Below are experts of layer 5 (counted from 0) of a mixture-of-experts language model. Rows are named router (the router's row for the expert), down (a neuron's output weights, with its number) and show model dimensions 80-159. Each number is 500 + 25 x the weight over its row's rms, rounded and kept within 0 to 999. Numbers have three digits each.
After each expert's rows: a language model's description of what the expert responds to; "comes before" lists some tokens at least twice as common just after its tokens as in all text. This comes from a sample of Wikipedia text that the model never trained on. Tokens count by the router's weight.

# expert 31
router:524455489508519468514506524471498476484501459496506507507505505521472509517535533452525470471525484518501485538492492497485521506489468497526525469496480498443496503509482497477460516500474482525532483469473490500516477535502520479446496489
down0:539525462490528508503505537521468532504504513530502541486468523478457474483509501497504513466465501539538515451455503487539489529489484523512501480562545507495490505463466492490473468486496455490480507513517478512497486453467486522471488527
Year digits
comes before: "1", "2", "0", "9", "8", "7"

# expert 49
router:487470493522469503493529462461528534490494504559473510518501474508466553492553521473525505486510515559531478506491494517505524500532496512512491506451495539507503527496553488515523499478536500461474466496500522470497500503475496525492508522
down0:496508493469483497499526564512460527470508512498517494457548520515490532514479510524527504530503507518526534491466500527542492501543497495453524423504553520482527489513526450523478505470509513542514477501507484488525512495476502487505504470
Sports team and event words
comes before: " |", ";", "ic", "N", ":", "'"

# expert 51
router:536477447488489497517526481479553476470495467508502498515479503502494517508527567479493502542531490550517514527503530518493492461488513454509490494451477527535520533507524526501530492487542455501504491497507503500514480570481526529501524487
down0:484486488491536538533526471467470480569474517508461487505467523455538499475521490495500483487490521551484481461491510481512556525492489480494452514524518481475549517504529526460499535548495504527517513530486494493488493497546512496500497511
Periods and decimal points
comes before: " The", "\n", " It", "0", "6", "7"

# expert 6
router:523491483482523508471512473491533472464482491505469489548473489488500530525517519491504498516530484526490489505495500471482516467513508511545502499457476529499522529479515511495490488511529480478445477480522505504501527529523527560487443489
down0:547486489531500500470507559515481466525484459469476508507480552501507483515500534510496512507513470543488540468543517506456500522473493528495458530486508508509488511528493504508487536444469510464509496498497490528524530509509506473485499452
Infobox lines and digits
comes before: "-", "′", "=", " the", "0", "°"

# expert 7
router:503455434507487467472506500459501506478482448518500473510518516477456507490525489444509474497512497516481424532498433469518528453511492494519496458485499511494507518520524504486499511505502535495497503503506537489543502542495488479487521521
down0:537484510511529557551496514480530450519487515490459535462496516516468506483495517475493501507523525500535531486480490491495493503503500469484528545408514508522481539546496479530493467466530503508460533522478531499499461514500502516513526469
Line breaks and headings
comes before: "|", "\n", "-", "==", "The", "==="

# expert 3
router:514464507485545477532530469499513503500477513487519487526529506461442500485496494483488482469531553535497494529500496477477475475555495484483508494508493519509518550535539510508476491501560466496460457493510525503511515500529487463511481489
down0:452495504493481496516529573507472496486487467501481518514526502496544481525525508460516462488485489511551512559490513508548513515498526465504501471514509510497501519505494486524470494464491581488479453501509491499481483468496518476474499521
Census figures, family nouns
comes before: "%", ".", "9", " household", " were", "6"

# expert 44
router:541539495499506489503495510499482488481518482503489536480492486509504559494502554497487512507507538538489550517512458487478493453526505489529545532449508513482526497491486524485507522534535485512531468505495492476487503527489507548488480518
down0:485536488464485485505496522498447509486523510497431445441510523516508518450486491493515531491503559495506466494463510535464505506511500460507522480492531459477479496497465538508472510520521527525532493498496498490511523548518473523516521486
Commas and semicolons
comes before: " ", " and", " which", " but", " the", " he"

# expert 5
router:482500448507441473515511517481500484464494462521478495520503531494492509492530513471483490506507464531501476517474462472514551486517533507488520456491486504523514527466479513508502501536551485464462458483505522487529506524477488487488514504
down0:453467494536452513438525527536517527519514482526482525483526482474502498454510493483526483504482519464502495511429524531561482483504473511492500519434516540517529492492491496516483486535523486493468483492522481506482459485546457456472498479
Prepositions and label colons
comes before: " the", ":", " a", " UTC", " C", " an"

# expert 40
router:513479509524545490504512492442486490477496526481494480503495490520502522493527471472462512488514523521515502498512452475486520486514483458503572491490479491496550531497516512508517456521549508522468433496487510476498502546486515520491510501
down0:494513470482463502471493494512531474467466521507506492477504500476521505457509454513511552556488500489481488537472540527538495511530511514525482526535515510504480472460482490488542489488501466479516462499523491528443511465474509486522484469
Narrative verbs, table cells
comes before: " |", " her", " to", " a", " she", " him"

# expert 16
router:503456476515500507526554463477503477515516465447522505520477517501482550527446525506511529502503488512467483486513504513524498473487520522504502479451460540514559489477496515494477499493509468495470492522510467529544469510460519496496490509
down0:551528508509507487536539516446496493493488519481516509482498515510528513497529494522503517491501466506529484486526492488497469522493534508486492561528516507516496569487507501507501456528452497527520502486531491493533486489483421540513535530
Relative pronouns, institutions
comes before: " was", " is", " of", ",", " (", ";"

# expert 0
router:505477483491470487540550484489459499488540502493484478514509496519474535515513473494444508476551511522479473495498468473507474489522462505486510497432520543496504515491538494497483550473506489504519466516515487477534484535508511487481533454
down0:469476522461484483495471512492494541518495499511497455521492457454497495539523519496455471504499495516477504510472509549484497507502482559463463496480537540467458479527539518491503518519512454495474484489560529507487504477488496518522492515
Institutional and civic nouns
comes before: "\n", " of", ".", ",", " in", " —;"

# expert 45
router:492477485462536495502503483506505508480566504490509504544506496498490517507523529482518519502489501502460497500455508492505531489523542478517512464474516532489510512451490517473469495535537490506496489478436502467537475505501529531481495493
down0:474473450457495455492431498495459543458531520520497492578460494463494491479490526465492463457509558489509468468515475502506503514444530476490522506530500544490504497491476511543493514485518496528518490540459513480520481486548496525518487505
Verb endings and take/make
comes before: " the", " by", " a", " to", "ed", "s"

# expert 43
router:494472497470510490499497494483521495503490493471468541504494487560477500508515498489511480483524531525472546521488482483441487464541530471498510445483514540516529519521496523489489501484486499514534490514504477476504485523479499528482487494
down0:496501528467504493502482504495525537488496501487504528555524500459508525509506477506518480511498503537493457479494465512499524490501533448503529477500537486465493443508542505500444498503522542498546501492548529532498521480516517518467493476
Main verb after subject
comes before: " ", " a", " not", " also", " the", " be"

# expert 8
router:518492486481515526507517484502523479493540449503461513549472495478507514490522542460515492526495494535506511528518479442475478518522542469511529513498496485483541504493529490486485532511475491500501470489484498493539464566499509543511494513
down0:506526504532471492489454535496507504524519513476489477486483487525489471543487528410469539526504498504491522508465495522487480523466516494484521434524495522538501459493453450510503480474505491529508531519520488550478489540472513424510469477
Digits and word starts
comes before: "7", "8", "6", "5", "9", "0"

# expert 52
router:494509483496508518511502489494504491485475479522499540524516490506490504491503497543489512486552535543499501489538443505484529470492469523540484445503498502524494498481546474510485522512537493502459443485520507491504551534460490489499475462
down0:491481501482505498483515490447514470483473545480449493458478486473470490494454514548456443481497515538521485495480523488523493484524508479488483466488491539492446494520525523543506491484488522521457531514516487510509528508529473501523464485
Table separators, diacritics
comes before: " ", " |", " —;", " •", " S", " P"

# expert 55
router:509495493495534459507546496482517520518518493494482498517494527486499568527519497490496474497525494541488499524496511499516512512546477513531532484439478521472527474478494503546502508536516511505482439490484493475500467499513501506525499486
down0:494467495481524525536516503503484479547493497493494493505537478500559500494503472535508492510505467535514485515484498454525514475525448506490474517492543515466505506514553507514501485498513502510475540436473520479513507532531535546483473535
Digits in tables and stats
comes before: " |", "–", "0", ".", "9", "8"

# expert 29
router:506485525471502519493530503467527501447493469494508496551502523482499565519538495512474522477500483522553474479532499504486484481506515503500503478485445537470526551517546502498529489501538455526501493494457495501503507519478527516475500491
down0:536517489508546463519466454510523507503483542495508489508513504500483561497495520452512541489505452557482492467452503512513477487514503524528513516485477500495474511486465502458497537483495518501537509497520546525497487452455485496526487479
Word stems, roles, blank cells
comes before: " |", "0", "ity", "ice", " as", "or"

# expert 39
router:491500497495527462489503499519492527481491484503454508550482526500500500515517543499469474513520485498528493496519459497478572484504513475522478479433466497491494481469478517474499493538497438494499483470532512481492488521485510508523488449
down0:493520509472481479516508523499502469504475534505518483489470518536558512523502498508476516501492471493485478512495487510538534530510482488519485533473501483491475489492504447527496497513527491540530482557425468517519526491485526539499529494
As and linking words
comes before: " a", " the", " as", " well", " an", " \""

# expert 56
router:512485516472528506514532508494494516471514450502509509546499507489496520487512510455506514492530476493502465512536482477523546461508495479517513507479482546514548503510492464503518496513529493453504483486500479490538500523486508496495507538
down0:520482497454485487523522507480472519496520474495539486525544467538517520476530521516491490432477496507534522483478510448505504541490475501487499481519465466498487453497525496522524494495487504533511534460500499503510465487529506454515515478
Film/taxonomy infobox lines
comes before: "-", ":", "\n", " Family", " Kingdom", " Order"

# expert 18
router:533458471509541478493487469471531523487490506502506545519498531478456504546548531478481523513516534553499489495502456523465520480486530456517500500519481538513523532540464539489477488512521507485516508513517495488541472537531504489503495506
down0:529518515508511460516495486510457508498529508456506489485463551494508514488471554484525510501528486504500485504503474496486464539515471462516533521452527499484468504521513487499478530475488480503474499474500573543513510481494500538500464564
Table numbers and digits
comes before: "3", "4", "2", "1", "5", "6"

# expert 37
router:509461459487528513454493481502530485484486494499518496514515496497516501514541546506515517501481519536525493512499443444487526489516508469509511479469507510511554534496500535484496511517500493498464469542510494478482495526482544517478498476
down0:505532468469551534481500502502492479497494510478492503532505514527501490504504512495520447503560492544500508493472494518467507544492489476548522499514519506509476522480511516511528530501566467520518510483476530448512509539467535480441467477
Participle and verb endings
comes before: " to", " by", " the", " in", " that", " a"

# expert 26
router:476493497515540448563524513470526503514512483538487543512506508497484527518526528487483491479557490509504489496499488470507516474501458490525511451458500518513495538499525504478521528483506461500471466496466445502549478517472507504480475504
down0:484532483480509472463452501489536502474498534520489501530480511473562498521548536486534467500487480507536497510457489489483483486457487497462462503508471523464492502473483526544470508494495537500492484549551535512510507496525499474522522481
Time-period expressions
comes before: " ", " the", " century", " season", " year", " time"

# expert 1
router:521482477506500469529546491522509471483499495511528501504491542466477500537517495447488493456514497509548530488470473516503507479546507481510471487491497481524548543516542513497528516512498467487505466499507489482526499510430525549484461497
down0:514513481508476479498474467467480527498464533504519460513545491488536489545457513525492478488497508497460524481518523504500489530537473501501514530492498526487465510475479458488486460498515523506549525498518567539549507514497517456485502493
Plural and adverb suffixes
comes before: ",", ".", " of", " and", " in", " were"

# expert 57
router:478482477519535504490509460503475475483514471491507502541494472506507524491509474440494521489520515554479466510483456492507539495501485466523517463480490514528515497484517492518486483491508478516484490512469504472503459545476563512499454537
down0:451476470512461494508524509482487470499538537479504495521520478534488481518529452501486498458471484455476514544485540559491478507457473481554533527493502526510467473515512471520502521494441480515526545500492547481518471508524511499514495480
Years and list dashes
comes before: "0", "–", " |", "5", "6", "8"

# expert 24
router:456460485474476469504471509503532502501515464513500516525515529498513507463515522486460493515542500514482488493474509452486493489517484496563500490511494532503506475514530510510517473514532490490488463472530514484555486564488544502481525524
down0:454469509465515488512508521497495506493496447518506464566471524475512518513488507489505536470528462517498474506536469534474517516489485467500505514475482502479498498491493474518500517481527484529516549503449518474519486491485479497479512509
Closing parentheses, compass directions
comes before: "\n", " |", " (", " of", " is", " and"

# expert 35
router:509495497515522479509541457440501492464477471527511526526463509500483527509521528504519480515502475541497493512524490451479507476506502505557507480448468514486506503510545512458479486493524519475489507489503496501510511532511512461493466480
down0:506500514460496555458541487551480525478508479509492512457451487495480503470571530531479471486470460545480486503514506515523534491512500503507468480478559503524507510498486471481482541474492494487473502509493502493461496488500516492488510518
Possessives and his/her
comes before: "s", " first", " father", "ipp", "t", "ip"